Below are experts of layer 3 (counted from 0) of a mixture-of-experts language model. Rows are named router (the router's row for the expert), gate (a neuron's input weights, with its number), up (a neuron's input weights, with its number), down (a neuron's output weights, with its number) and show model dimensions 320-383. Each number is 500 + 50 x the weight over its row's rms, rounded and kept within 0 to 999. Numbers have three digits each.
After each expert's rows: a language model's description of what the expert responds to. This comes from a sample of Wikipedia text that the model never trained on.

# expert 6
router:500559527444520575482546432387482543587497481497476538550350460520470575546485423540460580489617544533544485423557576534525561482537563577545471597356507446471503500381447532518478502463477511
gate0:568506453446525498486502487540480486476407470464557473464482580491542514603464414420514420558506463382514495485525473547479593472494437457588588600535601478481427520515609517449521512546487477
up0:516511556495478517496378439466470505526495603479525489508568496570562502422458373433462465544469414541538479514564431498499516567412500519539554502535449496515423505495573565484498433516427517
down0:547527447473522484461547507613561437491476595489473465476401438605556514528543579525477474368466528531529559459534567424459448461474522480584458582465457508507507551544452490492485502412515521
gate1:434530509447412507502525503448458472522484485512556529547554548535432467502490528546528586490626389540501549532449542517562429536568561406469522521570460445521546596666559481475448490469491547
up1:415504505381570503484508492483442540534530470543495490477453524536462454489568535522519403431564456629496472478476565461533468530511457431452501475534555527514563600514539455541460555444521585
down1:450452497435493503525529581475568538471657564540459381505463532566497491558572469471490592588491504485544513495605471376489483432530598511517531532535553472416603571493470443643497520600562467
gate2:427507422484483519450597446455458575536450528415512440505484440494511572463500520465458483493349431438414484549499466466554489461469473600500509583482387528466555517460489497526408498504523444
up2:474488488529552578479515536482419502533547500524492534496506427479587408523602569530458524453485470414454462496473454428570459494526520488545476611454506418498499600495512510495493492454542505
down2:454527492424553444380513495496568523486490521495489535578556432484471508533539434503468464532553546596573536503428514463555527430514549463533577520484527485505410505525486520556519557376432474
gate3:487517625438533536564461455546449525539505569440402576500477443444549544481574544566439513564544520524518483441448480507526537467580563525514524440518574540621365573437453501466646468489476520
up3:449505542552507564427393538480508454461478540418573539476564481465477472485531429469493554522432446541490508473484394604468533526455575498574425549470523522456564479519504455413430452440536483
down3:585490482507513535505435518500462551405602565570539513433522425566505490576556567428494504555516537433493529525502569440535449519543458500530512498447432466652414518526523505502507568447481577
gate4:648403530469477515485446451460473523450312455451476467473500441580509473525449525497505522534490378574543556533463490420416568481586516488388453530485485545510502425473581494488478543505465558
up4:485602551492552483485447450498428533473539578417445518479512565484533497437469460474371556486581483491499525484460572541515493492474538533460457491473506417494491500522518548498452589474471479
down4:382545443554483525438489500533530471514467457466590510617494569424480450507532495405510526533562448541499506436509504569517476529570586516477504472571546522553511546406499502593497483443589499
gate5:531517612503525475499481463462445563520406443467417483488551469555422458567488505556502569528525523410523517512611379537492489540575529468485505609485495569461523466417537566449447538510530418
up5:465564506519591535453456522459496533610499472449511466543502536453456477525462493533446601524468600490519530550510510484487520553505556492537498484428446542573564556515437421438544541519609444
down5:408549437544644525604402494469480420413488521518602497530529520407453565479578534417530543533519474553525448444506395450461487530394496544552438520494538532465599519490543506570436411461544411
gate6:570467492561489474563386595471500450531465494412481513458463495576429455516417458497464545531495543565521499534540567526520615526519545472426592552527558544531642396595428559420558455492497541
up6:454702461514516448623545511526599518535450441580598464548450478491525500509564434541524427538552448487466523526529473434524484480428454556450519546533407452613476435572594472506438439455463498
down6:524451380555394568441441468512483472414506482525512513503493440519506524475488449446487486445560536495518564465504476507581521504523513495410507515546507481558535515496539529530551479496562483
gate7:503410426565511576511507419554510529529448536542503517534456492547492459485457475571547481450449529481522457498533480499488437507486498469497583557460463417534581556480493569466446474476442464
up7:487424439443505527482464525473546513498453463548596483570486517535465527526532452464500507523514488510552431459448531482573559492394485561477474450554588454444492580468470573507517500504508564
down7:529618500430484467565439543523445486438474519521494483547562524477568487498485498494516519514432531480468581487420445507595475544404489453448464499462451496479523440540412456538464423498467481
gate8:464459428563418549495481522597573563470483478557509436476562590533525446502534519449508446420468429517463537450548542549462500568464461429551569597511516557461441460405443462533605509505554450
up8:465501573565527528415452524358548412541552390564506553453520506560556505424535537483444422509573459574490491429463490473504522559496474492477463529460514551481456501425477466434545518489497532
down8:514506399593434494542589464518469489509542459469513494489519537495500481452424476540511565476503388469503449525479537465485529362551646483493538469557558571561562501488473486471492509494458500
gate9:503466591401495455547580488503489598475481554479530548561528467519454379419460509492568482536472510437444586531512421488574472523524506409544441548450494435597476514442574467587526612557444449
up9:489551408544362483522436477499541484547608589454482504427477479541534440449501563492500548481459498479499502515552632443548397447464488555564585403475470477516514420512500494457496426509449554
down9:479434566499546475472499519537430433484522535494533477488519518510420498543417380519523475586569433482495514448540514536456558488482529456496503557428548507530549480576448525499461475502482450
gate10:440475471459451489525513471575458519558567519478468464463535401566427434462514454452458471433510499501439552480467450469590489551430450574501611533454497474432426406473523433498526511490506526
up10:499492484523450457442513388554528420442458498483471508470521409539553547447470470550443448578464501419584451512409463455561495452482525471557471441588535442476491507507517440483530421488423577
down10:504519517507468476500498486504482503476491541460473511495466535476451456515465476470552388567550491459528416498457530486425485514472500542490446507530508534401466514533580492585552474564574461
gate11:519488520482491565515520512499581506510461462627501528491441499635535509531528486479474573537477552475475496485580541511506582510468591418554510524464424518585617459475436467367449485480483472
up11:468483647529578502538561579503529472465518518566494505528430489456469445451507455596517522491524436429523436481494545537498493432504393433511453505527589537491530551476535529497524416412409540
down11:567547553449536440583556525487403525410418531518536488442588540504542483458513497433480506542462603493429454559507504457485509598511513524526523512511442441508521439405560425486499346423452523
gate12:419570499492464514436462432543502505490483497495491524536445489492482519487463532487508415358482483478551531515374430507431580458396544467515520546498494450447485431457480573517459480520479490
up12:670558496459415491481510493556493503465657436587429579498556415412582460475562452406525439523481512439534496542484469491452538430502534505542446525491530442556547523491520449420566480462513545
down12:452548575510382534486468562493402480497514510529452447543548575551538463476340509579530497500468499527525530446522526499525554588464413541501471438516490543499445539538517515559457532557415527
Final pieces of surnames and names like Moulder, Nabil, Rico, single digits in sports tables, and words like also, York.

# expert 3
router:589434589516490506477503579453494477537529548478480533652522518563459494459458561521453608553504581465456514456549498484476572484472465456490544514498500486391440487641431555488486487558582577
gate0:558468536510447391497532418565488532527524555549445530532557566452556534633593411588558455499541469510567556530483559495473510527426532497469521576523498527536426498458445509496473534443447484
up0:481515522575507491411461532529452395507584556458450601507511487605502583565477380460412575403478581499523536396444545493575506534508582500473479488592501546391488535463425519532516344558523548
down0:449398533475482543547434501458502525525558519519517443444478449486506423391455519413485440495483510525557510469529485513514468535468524518517487498398447476608568517520382395474431456513476518
gate1:524522421466446496475444605456541437531473511471452508422455461497467547526476546485500468461509543612515447521575440441546535544523423547482484474488419527569548438513567536483460461566510493
up1:575561467482546441469466483471410429485521574519491567555506452526501552481605477467481450500469469517470477494432489446507569443514496509520426487529486470606570496539579463542562504502552516
down1:593524565451524564530536508588583439472420446496487502575535493495502570570484496502468572558640482499399525495437555535434441466505523423533497563402568509445577593498414406510523579558528511
gate2:488562464524500460534566491469440501438537464490480475532489459539471502575536509540479488500442519591510486545532555541533610418558625467461511490504534630453457470501454443564490508491479496
up2:603563530469440450464461583518457556486531482505504494477477510512525439525592505503576506480522506539551520522527555567444477603450416449546554484550482448486487424513495524528527484479518464
down2:544512601581398548495517512500409394506566504493468475587504426455522503523414521546554442524496530428566534566552480522494539498520581533506499491507447524494503455554474418504413562559524473
gate3:538504547494418489486495499556476530529537493506489557535466516408517535493505502487533496463451461501534453525605478409423488522544625567479457482396441476537456498511472495598432460491501509
up3:519471548473580646542495436449612512445498421516529467490515470478386434515484557418443467522540553459519494497568515491500380475429489453534482490480450477537605476455398556476598424510519534
down3:539522510468423578466422426491497582513510519411534558575431486539544434484444450461499484585552599461531502557491518390522511475515516452518518566531418590504515516501504478408474532486474493
gate4:469511493471375507484466532436449491472507466426525491545508534401486528504504442513510490463497579441443520416558551470437509501520566523498528515488391439511527488401462519483543547510550542
up4:392513549521589563521460422495545549527513487554571455550497499413472444435473469417567391502500581508505493489556551602512470438465428516489515530542620530454410550448557513460499498554446531
down4:429384612432584449549356527540500498522550480514532571499477485550559509469511444517458531537525432528484556554424493472520549490494396490533541476528496397503575541449515464486463484474487493
gate5:495530418427461493396546487548404489437456473497471539469437506484550550431522466479429550485496522490514435495435533494579517541526505444449505491472505517537425516557552506526476479499552567
up5:580444398477569501513553439540538464529543463446371528535532458572516496408508502527400472474447496472485534474477558524516539422529453532506454372417356507486446527533461522504415540454565468
down5:464517539469514452486492436449515603501576591538523449504437527514497515502477548501511467554557422535642436475528588487509516558497435556543468459558553479541497432486579511533497481537448468
gate6:523486484441583477460422537429541598469566512551511585549573458496417557417499473529485472526384492442509387494528512368475480398490484518447507439390461455482523555471489504592462513480414481
up6:543409562413376549505439534516501538419528509472499443495445489486468484442518468496523467514383493530486411523520598482478514516592566478480441480444540469432498432459476493448474529540441482
down6:394477466424570537568530513418436482593566476524585485486467495496454514450461488411479458459415518514454460492553458536503459462551472485458456554454514519508446483497496457607637542483559503
gate7:543520472484468497493499637453530477476568511538493587510471495487452455476516486505579528516537551637530448593516522502548515477504536558450494575476440522491412591512546472384502552527460495
up7:545486513618488502530504485546471457542622557564485585490461432430529481533504488542505471490490534539450475453476502470411447462539607477508524539530607436483528452608501449475556461413396513
down7:490509410498612504490485496492498595481515500551521481484505594516486517532417533574455508525549524451527554343539464548464458481521521627518543519430424566519446564584482494557523411474597567
gate8:364518556517536461544496471516468536450518472539562453525521550512493524459482463522631484525489479529456565507482569489555489531537493499420476477570485495451483445428546509444516552470568578
up8:526441473484509601515388456472545522506434567432473424543510428392416548534447553509541424539667555430466534580518483449556517498489504497422523505506534528465441492566515551510552493514478466
down8:488453569582488495477479509514435498485534461517517547466425388538463455484556493535514570393571473508452446529444549451535455427450546574584514500561598508595420394525397559487419511512520414
gate9:529490485493542450447457490501482567503529558455529587497531528499395514462484545352427541492450485440560484550467560447431423470575582453536496444533429420550591527505548463496442440600524510
up9:464436490469573489556450499536517482428469506595464553495496400498473507430508520414547495502482547535429466587440492578517483465608483478527489522421494575406535480415488487520566426564481458
down9:463500462526455545460586475512502446503493468443575463536471546521536554535531498414589451504441489517539385507538540518441499439507455393477454469547513486551436489515476469475532482365555460
gate10:540521481383522442494514441432416446424578519444383447505479551475513560508480527540463442515461482428490442502545592505532515477502470505469519471508465415476611466513548518555506493517513446
up10:513470484545435595521519456450500491492501548512556534507517438552568575397543487513591464552439524454463552569498476491556488546469459455505443606465514588527504479462488539611571450531518556
down10:559442548565438444502464445460457546626517563454477420471520575530480501458543470523495538467497364529480425444548417456500397531550495501467548523501449482560549430480521405450611498413513529
gate11:481443482518525584517482501435615547511503487514446529517500502483445538528480567558539462538478456548511510479484468521501488587469568449529533424508451539508543421480586491452555406462490517
up11:446411544448506448573530474483539385447571485525440449476479502506401388497528526511481484486537504582481475486485451521522500427518525485440441500509449479544482564517504544570461502471464466
down11:544476538485428477438384550456552473539455479539474637537546473509491467503548496526477499462449482519493497413537477595513534496492415481434455440560469495472551513529474531471480570453512617
gate12:473542495460474506492468514468500512522522563553507484592535450471496549475461560433538517544489530501506433500539618486474519510480530628455526470496462492541446552468423506512398482537480498
up12:490497536461445554499518531522549513474442404494371528519499439528355469460505562488491426467548551464524487411515496459479500529497522499487409522481583480503507430539553581477448511564439585
down12:559517496524539497518504587535497482480453349405455485468495540536544545573426481486524513431454508526558479475539517395503598490512489493461464519500457412459554467553444507452510493482508457
Commas, semicolons, list dashes and spaces before table years, plus name and word fragments such as Mc-Be-ath, Grig-or, gen-erator.

# expert 9
router:516505554530488471566540464507472512577499451504516604510519498419467473487451609535444549587442602545547484491521572522398474525511526518575515463399531498535529516566496502476476533558517599
gate0:518503449505475553457416510534428565507500449515435537399472499483465443581548526535509614458472444556520541410526462499493440446554489563461456463486456538559591496439567529498520492443437535
up0:484500551447495529489425576528484480513550575485460583475479451520430501498544435425526525540430465486485440492623482489602519492469555405556473457509523471604532491522373481512517473468516467
down0:475555572561440476476608435477506550564460364549504476538493413376468498488541499539476554568438456500411500488448524523495560501510446537492578458474531520592567466457568501579525494480501490
gate1:380542515431533510549473490495531480462468540540593586545517436503386514495513523500488456504476426546435508504513506583492502494507495517509515408559644517529547517591409464479454452472438400
up1:499472452483532526426413507578415514497505405521529503542551436377511494524507477586576431491439625546451531543456572500451563476445467438472563473475486535568452419503552512541459477516478529
down1:556506615512551474479559518421453497587441528576593531559545479552552565516493451532470498506525503580480474517360531508521560464512575520579511564470510470500529541528500480507527504426541525
gate2:425530506461542535396552489526430411463487509402458552574494493429529306546518536527591458494534525549483484509435513497478513413524473512452520571549560448409494504506557510475438535593515511
up2:471568501446525577500544455563433535555415514424451488563447561508372460444479507517530564522471479591553493446539499554516462481478505496472513522517510477501534439397424455480467494550547572
down2:525522484494459501516492504477522457501461488518420509507534427527548568471450516532543435482616504522495577520419574429401517478582468584569489497480486461485459452536538416542576439469571538
gate3:590510489511518505465479567494554515544440555493590457477423516521508475477485519562539475530524451543493490490464430520514473558458580564588484495516448401588571512515522523444581478516518415
up3:561503544488537526524402439572487376560503505584585513478537516499501416467603462517578538446521475462535350437536544529501500542605457513555542451504452569504564510456483521449588526432452549
down3:561539423497520453576479424471483401502479465541416678529446488531477550453528495520523447590512510439496543525495455559506445436415531454491472468525493471375525404565558486470428471585444526
gate4:448425514541506520492504548498471512461482426472551501494482541480479544520491483458511399538512502428533656493440546524484451516463544504485513457554466467503521527468382484538517528605490512
up4:549557446508456496478543429492431466506449493443465442535530568439489410493626460457475468531528428469477437505513529638480546498525524450573429508480483504565439545538468447393498594381573439
down4:496502530447479487599549532644519533425484578587504476478452488570528456477527407545490544457527585518461433561508464514541508492497470484451516480516523539500528443448451480461416560387549553
gate5:496553445547415507567475549496563540508490492557579499440545516487500457435448456533501425414483476496572529513503475584502531410485570596501480505438410587424440478473539566473524475551538490
up5:530429447470578441495508586452449560602505447540487519547488476489510398538509546452495505533449541445479465513499543436523531570597437519406500449486563505497361435479499534571533493518478578
down5:401495544474360450540515458450558436515460464354584541535509490576500529533454584494546547473517439531504585517497452485493573520539481416589527484461535473498534453532472368524467562504498493
gate6:572384483535521460478466485529495550479526478432468464506411435501514435464411559626538530529503419622542548462479497479585496482515479403483561532520507439464532481386412494445478583554440567
up6:547477504503536454539586546492492432544578545457508519493493510488547472524472447533565470510492413496578560592535498593526495562481449487555497511475552463507443540461497476449467523545571496
down6:463495444509485525465485480447524621439495474585493531541470452524471534467538485489430487562469503541493508470488407456454530500393560429500605430523495515634450512420473527492483437440514507
gate7:575396498526491463511624571514494580396521508479454538437475485463507479425475542552538467509506573476479499497523395516407504538486540545501457534464465463371481393499455531521462447539501436
up7:509464555556456438465515516487377534510508510495537491594509545464492461478409518529541480473550534662515522479519422509527442587605526529524525596465483452506449464480544512484479464481489422
down7:461588551542502571555416465473549554511469580535584424496431394569531466521517459472540429482550473479561602617562492472366501386418479485599502482489573445526598503492545493523517523516617501
gate8:510440420444557468450517538516427474491511511484605502533552504518526426455562418560529455495500516491446482572585446462505496457485624435560523451454469545482470518542558597498435537431486488
up8:475415461493442508481486509505525518650468507476423572511480468508499502424532452490581452438507507577549561439563487449491403484483504536469580472450466486541530547487536630389466521527518538
down8:489558448546557457502436482419553506432482538611534549479515503599534497527614553448397509481519499490461454551652398447494527483586517414537467540461491510492450454540429436486531454498424493
gate9:472464391480474488518480497486532435574554520529523389481460533568455524541517403533449513521507524490501481433508436362486495545564499504541500436401431461478538524472486542476483625482486451
up9:426508443591503590431459499431563479469453486453520498537504464394484473469536525486432467510522556543537373598512498470502551477527572498426518409493515576471537461524520478467498555485513449
down9:380578494501618515492511448531482547532471633534481477503504467515438398436585490543508405553465499487533506492510432530470490525518516583498488472468513433503521557485549474497492530450501467
gate10:505494422453483487517543508492470408509600451522443520497531548415422473460453505507449485541463432384553479540435468491456505510574509488509377513545631511490522556488495499505548569559468502
up10:443463526444449531466481596505535551434503505440413544490452546536550391476520596583468518555549470551538504472525509513551485480453532554500505457529519417437493453427482567546483542431416458
down10:521392544476454461456461606511522511413516531496483450537494468496477553517566505534528517466439495576498504459446563455529506441449406539564443425460467478494433524613513439552482617495462557
gate11:562477462522472472514563512480453505453531575557498473492563474567447491552419519463569538538532472550494521529429549440505585503548585585523537470517431551456572509515551538503406540530447649
up11:468562370540483431497617492467520544509464438498476511430473449497573485499540471459502513477478513500415525473509536534426505463456496453580636585518408567429508490536521516518437439555523510
down11:581545516359604538486492544487541507494497481497574585489464528512510501503476492424506458551423523555527529532486542524503559596535526508473534420467590491513596529600493413542573472444488438
gate12:495537566530535561489592445488468494545543544483441511531410518468489504559479442439573533548504474457478513449481555607473402449492541541505518462522492534544519576397458475578514471606553472
up12:484560564488545466441474593466510454507483525489516495445486490461543565494404497534509558486485554511447564414583420467404533500489514563546482528449389513469451490483485537557518433494411553
down12:522556494542572441465548513547484571507532506454438440530360480529428497499531564507367535401562510507493493442478552473564576513501468524530414513478552523606494489504498461375511452544426486
Table column headers such as Source, == section markers, and middle digits of years like 1-8-11 and 2-0-06.

# expert 7
router:469417641580560650512481496472526503492427477476525607516587438592508524500479523533523501493540438452524497411398557583411556490539560551468530478506491434563505522528536498538479439516470573
gate0:518539563514543519557489489435438477471539469493582653510588381466529487359502374527477511526525502474528576500477476473478529511547537537579457448529528504507477516450502450550602436583505556
up0:496513465508449595623459604453503518442567558483437460427517502537600460533533467619406423468505466490486549550487456435575476464465564507482402480550499440525483512498459614418557461507528448
down0:467477473469505496396437456491551446526526408405486483488538498516482506524468440522537465497455449540592502433507594492483469434514503482415570451481541440408472559506502521428472460529495514
gate1:474550444494499537465493496462486491458541482544571555616488519424440524477542523438588531559436500550497434573562479529582436527479477529485558493405595444548520486527470440467589558545476542
up1:541477522518426456561518467438499530428485561500477493522535589452493521429574570422466524579537600423467519482421486518516435489544486483436423434513494480500424513467539402495621508504502561
down1:488437555503478608455504445549550530513502526571587539518530484535489443544532609441604447438458488606555375480488477433491576512553639526522531480507572612472434525451477375595451560508511508
gate2:412462511522535506515432476395442515464515548513486524455410605504553537558507471371469432484484568517545482477539409450521458560503524490540546427489507401557513501538446456488471456558555468
up2:445492429451435472567461466487476499585489659467537445470535422532519446501511540589524464468557525525489479521485497439578525541544502433447521538527419518457564538538513473538502521551448494
down2:500499502472442506561411509492512489438578494501461492539478475505451472498585453523486634515528505455510487387410475515473563530469535536463497508549436409509561526482498608498459516483492493
gate3:516520480458470519555538550416520476465478538554497415499486545545459503459558422444503514428424527511530532519513540551410504519525482527604464441513541566454461400454559531482380516469526566
up3:544530414541488474539594495507452463483486579543519481511484536466503542380417478508495485580486460477518534500636485509570444517429512657494456511544499530475485531531524487539580481522517554
down3:492526554544519582442553576488572472426513468498505515511542542414510486504516459575494447520577485505541492528530475482553514524529629505485530490551500495424508486560351338525614431473509478
gate4:468502464514449527476504408578404519525570435517501561534539446525534417432420501571422505546535587553560570501532484512543442503541639521499574480519453437505568504497511538633447554554540528
up4:479375525469462504521497526542423515563445469480615537577433446515460529542447547584439449547474441568456457479458604463523541565613504482565483516496544391400361501473496507478584541469457556
down4:490515445472591448562499576456545552539533509451449444510351458515587475493527499435412539421433480541585552602632490519441469480375565480509582547510406489460499512390436500408421511526476529
gate5:548520446437581502410446543463517545422521523467412531505522534466411546522521505342563446451589490537458522446533525599468452560454539462540562468481577484448522475435508515520402463574593516
up5:486528505483496531404455492533437549521604555531498434538493482549500384544551562461507503558518429485438595506485459493544517552484502571403539535474474472511439479554515494454514465484494533
down5:478459562470505355418470476514567490496495595497473453420547511472539502417428458530470498582490502592485493523587538449439543549523540549558564474475491495431510559497509440434549518455491539
gate6:560473542515568440482438508461475468553491521519586579446576507530514514572469541440478426510502520539436529495362585495467510502420489521519479506575592459501510507498409507484501461527518436
up6:479501561491475470481401428477525428473603547519490465541573507543520482534527500484493532473544499468471475485555508504592458487544468474454405536419511473517526641499547524500531475392424456
down6:518447509487542554511641466433400556513465456462515559561434459545559545493526539566532471501487490468554557413423462489506475453558574561546483444566423492578441497448537529497554486561407536
gate7:425501481477425485483468419446503499470492499506491467477451475485438464535550527484512550537491394572487507564591465536438573494412492479458489481432533496392516447610510411561523403535468470
up7:476512560508452492545454490457524578489521503376456600552443521469469415511581510536545435576546485526545484447446463497457536567490431496471474498486532511483444510561495475507576435481489460
down7:568515496402466451503445528500540434568509427573558544384482478492445561521450565518501465586517578539456559477517559505543487515595545492584583556557504546465460485545534583459446527513493625
gate8:508490484474481442551560506590511471502505432438477515548566509440505545563467511485514542498525473551521494563471534493584456576477513522535508473484564378580477515534472534567557525523542473
up8:486591425512452529490534497439597443558587474430424521514463399546416534553459467488528551486430423457480475592488511543416487520504520441454525565498492539463542433468469430562461499458576474
down8:517472503509505511493434503523548518526486544504569511519512481449561502521538588400591500580525491399427440548478523548574489449558404543535501468426458483531523423524546436351516533501601501
gate9:446429482479536413504396602567449526576411523357548494455519583417485487483543559457454584497516591436439526495533509471460400541378441418486552560537403485531489472509512494527462511397444500
up9:446544556448499459520520477467454577493429442508470429533482428503515583490493523498495564530579597383498440473410517595411530505514476509489490477517498579504420514531411452561436494438497497
down9:477537440566534506496487499495526584553508558552600478458494586527503495512542675483470546541461422497462538475597547420590432493491546510502509501581510480525472532464490546464561491508483597
gate10:554513421431528476551569618466500553543462522538533528430484562449527526513535605578511493503503497456472445578543455527571415489623507509584464478515492548479572420501597536485472453436528472
up10:572473548547579486467524529510584510509509506487599495464481527438518486485541457430511488504533488534491557478501466536492469481384507439511535426407540489535506564471583522532422510560517587
down10:477557463519458553437402436424408403496476526506418369518500483472490568557448532484502609512533624423549438543527552505550454505459460538506444426514514497484561527506449579559512490469552462
gate11:530471521503452406478462578467445476502516570553529541491386653525536651522423546451587450495544511533484524602581389536427460490567448507460581550411492457492531469516520468511444514583500537
up11:501460484520548526408498587477537544507554550495458535482386493526443478432570500522454578488470480466504482411431535429497526574439499471491528418493485401455509513552477475527525446485563503
down11:447529544501560473536550528440456508531480481438573529441550532494446514586527457595531493508431562424518401404540553486508498507500491521541484380545406447510482521430575489444469539485448558
gate12:499479542525505490460447365540445573565450530519620446522498512458466431484560596524455496474461462468525457465528545531578620590477522487514534438430480453470527442521460381491520527517401487
up12:508508479536431415458464496602342465508547439584573482504507480389483389460613503500395469547491490481428491530506480421507569494440467510524622542435563503522490575497509499471503453488482497
down12:506525568460529465477579435539535512508437647436459634425484425587460564622406480535447515445484554556465508444557535502565409553469555531495502474568464545547429489415429526515490458513555465
Table separators and rank digits in lists of people or places, mid-word pieces of foreign names and taxa such as M-aps, Xur-ig-uera.

# expert 4
router:436503527471551426545484500490456511517476514491506576552536554506470437530513541468544584458454440482585454510429489513498517436548564567464553466474549531516583496537468536510503544553478572
gate0:574525432476611515568498511481501504415584495607516474482517477476507458538535462544531466449410519385537472506543485537495609446529497515451535521517515494567494457526441537525475440503419425
up0:539555503651564502532455447558466417563487528520476496592492615515577585487437593545468474498465566454517528425511557488542424512420482472489489517519534509492557484359476548458555483473424448
down0:513477443496475524499489588512486485530494492386501477513482488476478574444534482366395516487588560477574482525536467537533507515490446535524431454503408465433463504557504580506452596518441537
gate1:457568488497465606391518506553410522449545506475490609458503592527546505511478579470476549524502455469545428505387473583518540428566501524531516431539487505427498455468586465502535453445484511
up1:540614470421589550464597559490563507570528461499483570485585503473486550447475523550491541459523455409530482491499519529539446555488514515522534418540523500470440389528523345436502437455444456
down1:554480490466453664486235518507437557533475441548528502442420486445533525510396489438583489456522521544531444506540507481539540490461499458552500455522449406516471520588529565487503469535546531
gate2:484507539489663478442500422456547497539553539510541552515490533547440446457471521554537448549550581538454554505504598487471491443440414496499457436467482412462537546521495434364503484586582482
up2:467534505416503547507455478554470427387538516427492480487413494482497497453480504570453540536520522473527491434427433478504422525550511539522511444505435444537505509507478481580576498510506550
down2:454472485444491494486490574548474502711533528421524548503483463568418490461497567565522460485530536460481479473459496422534458463561434555521394561472538563508525436428444505552536473539477519
gate3:544522495463529585459502530531509470468439489524375456566426569522571545540491534470527522405568549528510465495539464533508545524502460422471515406387481523483464503586448497494441547497572487
up3:588551520489520560517579429519545482501523476565582497517507471635541599547595587603557442438557547553400597582482535456607370481538532485481499565587551566598532498488524478552466505414475474
down3:438491490574356465522467544538489443440519553485417473425500610513492456523559437458479549476496466518421542478518560490489572528516499523489475505424456471547449468485520492558545555544582532
gate4:529564426416450483472519478476418511483578586473535434434444534580560424390460579543540505472608553580533459492452563548546599534501567538506519521499433524473397492525457415366498554386381522
up4:470577548529544503548476487483409523520467519561502527478446582501459470433616597514493494485515478504485418485533455482514576564451356460421537535547525553409458485408504545588525469489514548
down4:471523529526489480550502519483556499565473560584519478490512489485549536500479562478509493479442552490538418510464514546429397494562550491476538387568417549470422445429456527477500541470439518
gate5:458509519502371457475556483433462466498509534480454488504446534518456480585549446459551630523568476594438432512521486451398485502548616467537480550578425577606524498536505499494438635619545560
up5:506434544531593564539528540542541529521569546489497494492409542428502558549449435518502452564506548625521606518579542532458498459468466431386468493480516485559534514462470520499371400521407499
down5:442483507530402496400412535529431554535501467480494532528492497534587513536514507492542451481546515466445399492578477582589520534548444592524450546475434512486499487503589520492586503462501524
gate6:590528581487447503509457472489499583541538446412482468460545469468459502540507538464494387518444425543564427416490484524536527657468403559485520464477519501589441482567489587396458484545528556
up6:454494472472540552473491531520511490593502468526488459531552544403453513511625504549507444476580507457441481478489483486487463623512594588512460483541415607531534521620511598485583527453509478
down6:508522587493433579548566442566478488440464506500466542546457531523509478460563502503524523480467559554507528502549575474551531449532466575560510506469506568494404443517557555562463466490489464
gate7:512523662478543527521417503459429493490477476459526427478505493473536580483468540500601621376479532533463478512541448608540444472497466541470498468478506438479483485576504588530472521464458430
up7:596575439451608536451524544508505477485476454448528503487537549471501464524518485454509447530657547509447520567440430528444471407567611506532490491544543480525454420484503557477450500415527515
down7:554434481403532586509553508542414467485540553482567561485525502488470513477438516447560430560499538555439522479501463499531568452544520425467584519500438553559621632538466385494480577535500551
gate8:562439493605524501447534588490443590417530513571450524533471513560472501525472538609504623472533517487569505528555433509472533406444490496599435536527469494444532540465397513459555480493555531
up8:527480486564515484445555576585441466583505549511571436454464631475529510440481452545487485502532530458558480456485533569494505476520470518438448514535483482551524479479500517458525370536432444
down8:478562477549526499468487424512541560438475431415473507527546505505550574440476596567402538412501545528503497621500461579471498525486516536531472491441437468503566464424536517499498476470535595
gate9:497485404568562532499428541450453487457442432478493525587475428538443507431405508558550551470388517496511424424522570438543529426490517565497468480520514541532409491476445493505499510510488397
up9:528512518543565507580416499444502560434559441467496497468437510416495521498519545423481516487441472576437497512451471506601420467460498517476400496486563466447497518503514522488555441489490421
down9:529428467446472618523498499419530396453509434529499479374557497420457494384504478571497522558513461495542523537579537541460530516521548555508595480588452482498535477451468512452464454490521525
gate10:538395492476398497466586440540473579598503492491488516447547570454532527482428491482523512519491551529522533409580431535489462411421433579523588591515552468499550465508570445539481452507424435
up10:542523503528534526508502428578548489453539595485522407489564509443455433523573505560488492487439484466453550527492480509561614437506552498595549419511464530559462579525481508519556450522567385
down10:473494503596505500430526608425568410465493474479444522539575519556448564496514475368507570538555400468508482592546544501421534474472491437500496570377513469475512477508492482436513556421497531
gate11:470549486530502538409438467443384501552478510441464536473514490609519522501500490505494460504467556556506593523520478425584473488491514454448452456517528468500405484400548456456515505528479412
up11:586590423512507523467469441504535519515403535468491468543571477491356486529472532574458496462485600506480521490435491430451526519438412579409422486470426530501524458545450460420596446502501523
down11:479507521528573567476454546493428529487476478560506493511517476480499511529482645518495495510488458506430548535602469427550520524367519526514423607523482532514492524513493481441431542600544572
gate12:515445457499486483506532520434582528491416430451482482516544524471494479513569488413613432420430471459488497497546439470505506533407494451551483492481403552543440446480495420468530492516550547
up12:493504503532438496437509540496508543505525532523507495406557464513410528429467390531497527513550537576506565534592518453551506456513435580541494506480535513460421547483435366503578558448467498
down12:449428488572584533438455455505517579503482579499506527565504542553572486568539557514500649481495468539538453597436554573575532492538560537515431621492545494477522474494543479505452517443514440
Possessive pronouns and determiners such as its, their, his, 's, and the, plus word pieces inside names like Airster and Saturn.